From a checkpoint of a small mixture-of-experts model trained on Wikipedia: a softmax router, 5195 steps.
Below are experts of layer 7 (counted from 0) of a mixture-of-experts language model. Rows are named router (the router's row for the expert), gate (a neuron's input weights, with its number), up (a neuron's input weights, with its number) and show model dimensions 0-191. Each number is 128 + 24 x the weight over its row's rms, rounded and kept within 0 to 255.
After each expert's rows: a language model's description of what the expert responds to. This comes from a sample of Wikipedia text that the model never trained on.

# expert 35
router [ 93 123 123 151 118 102 151 148 114 152 153 143 107  96 100 126  86 115 137 126 106 122 114 127 163 121 111 126 115  76 139 100 164 109 147 154 100  68 115 114 176 134 110 139 159 140 119 116 124 128 101 175 128 148 121 112  92 107 143 136 135 181 137 114 153 113 137 111  76 122 107 158  92 165 134 105  99 141 113 111 154 154 135 129 123 128 111  87 108 120 157 118 139 167 126 102 101 141 147 134 102 173 113 156 160 146  94  90 155 122 125  87 155 168  85 106 154  80 126 148 110 125 125 114 114 116 120 140 133 137 124 141 103 151 140 132 115 117  68 186 133 115 163  94  98 177 118 130 119 140 132 177 162 114 164 115 153 116 126 124 156 146 161 147 144  96 101 100 146 153 150 135 134  92 119 109 113 136  90 127 143 121 143 117 121  96 102 124 153 106 131  81]
gate1 [155 144 147 112 155 145 120  50 135 119 132 151 115 105 146 156 151 160 155 111 143 147 148 113 134  87 153 121 130 124  57 157 135 137 131 127  83 161 124 111 151 149 103 117 133 163 152  98 106  77 131  89 127 140 122 126 115 108 107 136 144 145 171  92 119  86 139 155  67 136  63 119 173 128 139 138 128 159 148 145 121 147 178 104 105 114 124 151 133 125  77 117 125 117 110  89 149 131 169 134 135 108 156 176 152 138 140 130 161 157 147  82 157 145 115 133 118 113 143 154 124 131 150 131 148 138 137 102 119  96  92 144 116 124 122 103 162  86 117 134 125 106 102 106  86 145 138 161 102 116 123 175 146  96 113 131 108 134 129 116 121 157 117 104 169 134 134 159 132 126 149 107 130 151 108 134  87 160 153 133 149 132 150 153 116 149 118 114 160 120 106 136]
up1 [150 106  88 146 141  76  97  75 132 113 144 109  94 105 132  83 159 123 115 125 142 160 181 144 131 160 104  85 139 153  98 131  74 117 166 117 130  98 155 151  95 140 100 162 103 125 138 163 158 118  96 154 126 134 135 102 111 160 107  69 138 152 124 147  80 118 142 108 136 126 135 166 149 144 118  97 109 124 156 104 113 108 102 135 123 120 148  94 152 157 156 122  98  81 150 162 124 145 129 105 131 142 113 114 111 112 155 129  87 131 129 138 156 121 115 170 166 129 123 142 121 114 125 135 133 150 125 154 145 123 161  97 118 104 171 159 128 153 144 111 153  86 102 150 157 116  94 138 154 135 107 125 145 159 139 134 111 119 131 138 128 100 107  94 149 106 113 124 150  82 114 118 162 105 113 118 166 126 162 121 129 119 120 120 153 172 193 117 101 152 147 134]
What it handles: Words and pieces inside Wikipedia section headings between == marks, such as Name, Cast, Taxonomy, career, See also, Filming.

# expert 44
router [127 127 140 133 104 123 161 110 134 112 151 108 133 125 133 133  81 161 131 112  99  99 151 133 150  90 137 104 174  72 186 100 150 141  81 159 123 118 111 107 178 104  97 151 153 140 115 117 142 132 129 178 130 102 144  70 108 125 140 121  88  76  99  82 149 132 167 114  96 137 145 123 160 155 106 138 131 175 109 130 154 145 134 159 137 151  93 143 110  91 149 103 121 156 154 151  92 143 142 144 127 141 153 128 151 131 174 136 164 121 140 123 140 138 133 100 121 126 113 191 104 136 103  99 116 130 124 105 128 128 124 143 108 101 104 155 143 118 143 158 150 117 168 127 139 125 107 167 184 147 130 127 173 128 127 149 140 162 140 132 113 130 121 131 111 104 139 132 167 115 169  94 158 136 122 114 143 158 138  89  99  95 144 131  85 116 100 108 115 120 125 152]
gate1 [126 158 108 194  54 137 135 166 105 136 127 116 101  93 136 168 134 158 136  89  99 126 103 136 128 127 158 107 144 135 109  97 105 122 149 122 150 125  93 132 137 109  88  95  96 109 142 134 172 118 144 168 140 115 151  82 101 147  94 136 121 129 155 104  71 132 139 111 147 137 115 143 104 145 119  93  70 100 101 108 122  98 137 152 125  88 111 127 109 162 141 129 161 145 161 133 123 130 118 119 142 140 110 170 109 132 118 152 123 141 126 128 124  79 100 133 125 111 151 151  97 143 114 112 134 170 128 131  84 115 108 149 145 116 103  98 129 132 155 131 115 153 116 147 158  84 155 114 144 131 146 119 109 174 128 120 116 102 116  90 162 148 102  88 173 161  98 138 138 123 107 163 129 115 132 169 153 144  87 104 110  75 123 119 102 118 136 128 122  91 114 134]
up1 [ 75 133 144 174 125 118 134 109 164  91 110 108  94 116  96  73 145 137 116  69  87 114  89 122 155 108 100  93 118 140 118 117 110 155 114 143 105  94 125 113 123 153 154 129 129 110  87 134 150 102  91 124 106 150 128 161 156 117 153 121 136  82 131  97 151 147 194 148 180 122 155 134 112 119 132 138 114 201 126  91 159  77 118 160 123 197 120 100 137 110 108 114 125 129 114 135 136 103 129 144 100 127 146 152 116 145 127  97 140 109 126 132  92 123 149 114 164  92 143 117  89 116  92 114 117  89 146 123 135 149 111 113 139  95 104 109 101 116 162 129 131 112 160 142 108 161 136 172 130 133 138 125 120 132 113 110 120 150 123 104 120 148 134 130 189 134 146 143 141 140 110 134 159 136 116 135 128 140 163 107 126 124 126 117 141 115 127 123 193 153 106 121]
What it handles: Equals-sign markup and words of section headings, like ===International===, ==Club career==, ==Trade fairs==, and Sport field labels.

# expert 52
router [111 142 130 147 103 102 144 100 153 144 150 160 136 131 193 103 116  96 133 146 112 106 124 170  89 116 139 111 166 150  82 107 101 135  89 147 123  96 121 109 129 114 181 162 129 142 111 142  84 158 131 155 137 169 150 129 146 104 159 147 133  83 183 145 150 117 149 114 144 138 144 130 159 132 124 114 132 117 109 143 154 137  97 121 120 136 129 152 144 194 146 101 164 125 159 151 163 158 128 115  94 106 134  73 132 129  81 114 125 106 118 182 147 115 142 119  99  91 142  90 124 132 126  90 150 111 122 149 139 163 120 158 133 142 102 162 120 111 136  89 107 105 159 123 112  98 116 139 113 153 122 131  93 113 153  98 131  96 179 106 102 162 140 134 117 118 122 119 127 156 116 159 147 156 120  89 152 146 118 148 120 106 111 117 143 147 178  93 134 159 121 130]
gate2 [ 92 105 139 103 116 115 182  98 113 161 124  66 152 149 172 113 143 133 108 100 161  83 100 118 121 136 105 101 132 141 128 126 153 137  86 135 147 120 133 155 129 126 172 145  88 107  99 137 159 118 108 110 132 149 155 116 157 104 128 131 130 110 130 191 172 155 151 120 120 137 133 118 123 127 146 137 140 135 114 142 129 143 145 154 118 167  91 123 143 133 129 159 127 119 155 166 160 129 103 116 110 106 123 159 129 161 106 113  91 155 140 152  93 142 115 155 122  95 137 133 136 127 169 127 122 178 137 147 162  92 109 160 133 132 118  86 124 136 112 104  61 126 160 119 115 137 102 156 150 134 158 151 125 165 113 127 101 113 128 138 102 131 122 147 147 145  57 112 121 178 143  96 160 127 182 121 128 119 129 149 145  86 126 129 159 130 154 148 126 189 146 138]
up2 [167 115 142 143 164 132 165 115 115 138 153 151 145 166 169 107 128 124 130 123 132 112 176 143 113 128 125 120 104 179 115 101 108 128 140 115 155 109 133  76 124 121  86  86 144 166 130 138 109 120 138 171 137 132 131 123  76 126 135 146  79 150 121 120 112 129 129  87 151 148 118 115 129  97 138 128  87 150 175 155 152 103 133 146  88 156 109 169 128 149 125 142 142 139 178 141 133 130 159 137 107 124 127 117 142 113 143 149 121 139 110 139 113 141 141 153 141 137 107 136 190 134 153 150 122 148 140 134 142 122  93 139 137 130 112 147 131 130 149 113 116  72 140 103 121 147 109 131 161 123 132  99 102 126 170 125 163 165 115 142  89 108 134 128 125 126  90  73 118 142 106 135 105  86 114 105 134 128  69 149 113  93 113 147  75 129 100  52 140 167  87 100]
What it handles: Pieces ending compound words, especially sports, music and occupation words, such as baseball, guitar, writer, player, and el in smokeless or nickelodeon.

# expert 25
router [112 124 139 151  93 137 102 173 153 121 113 124 136  98 144 108 106 137  87 116 113 120 113 113 106 116 152 132  84 168 163 168 113 166 139  97 102 104  86 130 151 158 117 139  92 110 112  67 137 129 157 172 132 117 132 140 143  93 155 118 150 172 138 118 127 131 134  81 112 174  73 163  84 145 159 117 115 125 114 101 147 136 114 101 110 107 109 147 102 162  98 123 134 132  93 119 146 121 195 171 112 169 105 136 125 115 109 140 149  99  85 146 144 152 112 169 135 152 114 105 119 101 117 157 116 130 164 135 133 121  96 129 135 184 124 100  99 177 100 161 135 112 126 133 145 147 131  98 115 136 131 130 108 121 163 132 135 175 122 139 105 151 150 157 143 101 122 112 146 134 116 145 130 115  73 112 144 136 167 112 108 142 134 127 137 100 134 139 152 100 107 100]
gate1 [ 92 123 151  98 104  93 144 112 125 187  81 108 108 144 130  65  80 122 149 157 154  93 125 186 126 180 201  92 141 100 139 121 139 110 136 154 115 135 128 127  93 104  96 146 155 100 156 144 141 124 137 126 108 177 152  95 121 121 157  77 106 109 138 137 137 110 147 125 156 127 169 120 104 100 102 147 175 133 116 135 161 123 132 123 100 140 143 133  96 104 162 122 147  86 126 128 170 114 141 109 140 115 139 141 131 135 129 141 120 123 136 143 118 122 161 116 121 145 118  97 178 100 111 118 127 146 157 115 120 140  94 143 101 123  88 145 118  94 110 136 126 129 109 131 159 167 181 144 145 111 121 148 127 158 161 140 114 132 169 135  83 176 124 144 125 131 165 115 122 109 103 125 113 118 114 128 139 121 115 131 104 113  90 117 123  89 119 148 113 154  96 156]
up1 [ 98 121 127 145 143 154 132 164 100  98  97 136 194 131 109 122 101 114 144  93 121 128 110 132  93 100 166 146 110  89 109 123  77 125 136 122 165 150 136 132 143 150 109 136  63 147 150 149  97 115 106 147 123 122 131 138 127 102  86 102 139  90 134  72 138 142 115 101 164 107 119 100 121 125 146 158  99  99 101 126 129 153 127 149 109 173 139 160 132 169 129 143 124 138 143 117 152 187 178 141 140 124 108 138 149 117 112  90 118 157 150  83 110 128 115 167  84 133 112 117 133 121 138 124 170 140 135  83 125 126 158 141 121 120 136  68 125 137 148 116 101 144  84 123 105  95 135 114 144 124  56 131 119 133 138 125 108 157  94 132 130 115 138 109 141 156 100 121 112 120 114 124 134 132 154 131 161 113  88  90 145 154 160  98  98  97 118 110 143 153  95 113]
What it handles: Suffixes and whole abstract nouns in academic or institutional phrases, such as Soci-ology, Analys-is, History, research, education.

# expert 62
router [130  80 120 120 110 136 119  93 145 109 128 138 153 136 162 142 144 141  91 158 122 116 147 106 128 136 171 140 143 163 110 148 137 129 164  98 112 123 130 149 141 144 103 124 111 118 128 154 112 138  93  96 139 124 139 123 111 168 162 148 105 162 148  80 145 150 129 115 143 162 131 163  91 113 101  98 144 114  87  98 165 146 138 181 157  80 119 141 118 121 148 110 149 126 123  88 124 139 177 133 107 125 129 120 169 111 125 134 148 116  75 146  99 160 148 165 114 138 117 130 136  84 144 150 145 102 132 128  95 122 134 126 143 115 129 131 169 141 106 104 121 111 140 101 149 151 132 119 108 145 112  99 159 130  89 119 153 150 230 157  77  95 148  99 109 138 130 118 139  95 102 137 151  97  91 137 136  78 122 141 101 139 110  83 117 103 157 112 134 111 109 104]
gate0 [119  94 111 126 114 148 125 154 119 118 143 130 155 157  93 136 155 147 106  96 156 132 119 114  89 135 144 150  95  97 107 120 124 115 106 119 143 129 138 121 135 128 181  86 133 121 163 119 144 145 119 104 172 131 139 138 122 146 159 153 111 161 157 126 104 138 112 136 132 103 126 154 119 122 148  88 151 164 115 108 127 150 142 107 144 147 125 158 129 110 125 122 119 136 157 140 120 103 134 129 121 182  62 106 156  75 119 136 140 119 135 135 122 131 177 145 121 126 105 124 157 101 148 107 142 142 108  84 124 126 146 170  64  62 120 136 140  94  90 135  93 119 140  77 111 159 110 133 110 173  92 170 140 101 126 122 124 169 108  86  91  95 113 154 115 102 134 124 101 144 131  80 121 136 128 127 163  92 113 123 143 121  80 139  56 144 153 124 126 114 101 133]
up0 [122 120 130 102 124 151 172 192  73 122 151 105 115 120 149 122 113 126 147 136  81 138 147 131 162 126 159 170 149 144 136 145 125 109 116 124  82 113 143 126 123 139 124 128 129 120 164 121 102 104 159 126 136 149 111 110 169 117 117 100 125 118 120 171 115 110 156 137 117 103 136 145 111 154 123 129 150 175 143 137 182 103 155 135 140 165  96 116 113 194 158 151 178 144  96  96 125 145 127 151 130 151  98 142 140 152 160 112 105 170 135 151 124 103 154  88 134 111 152 128 127 145 178 163 137 116 136  96 131 112  88 121 123 118  89 150 113  88 123 112 116 116 140  95 136  92 129  91  90 130 140 137 132 143 134 138 137 141 155 110 117 102 151 146  83 116 160 144 135  83 120 111  84 126 139 132  99 180 134 102 114 152 107 132  76  86 140 106 165 113  98 122]
What it handles: Words in names of sporting events and national organizations, like Olympic, Championship, World Cup, National, Eurovision Song Contest, Army.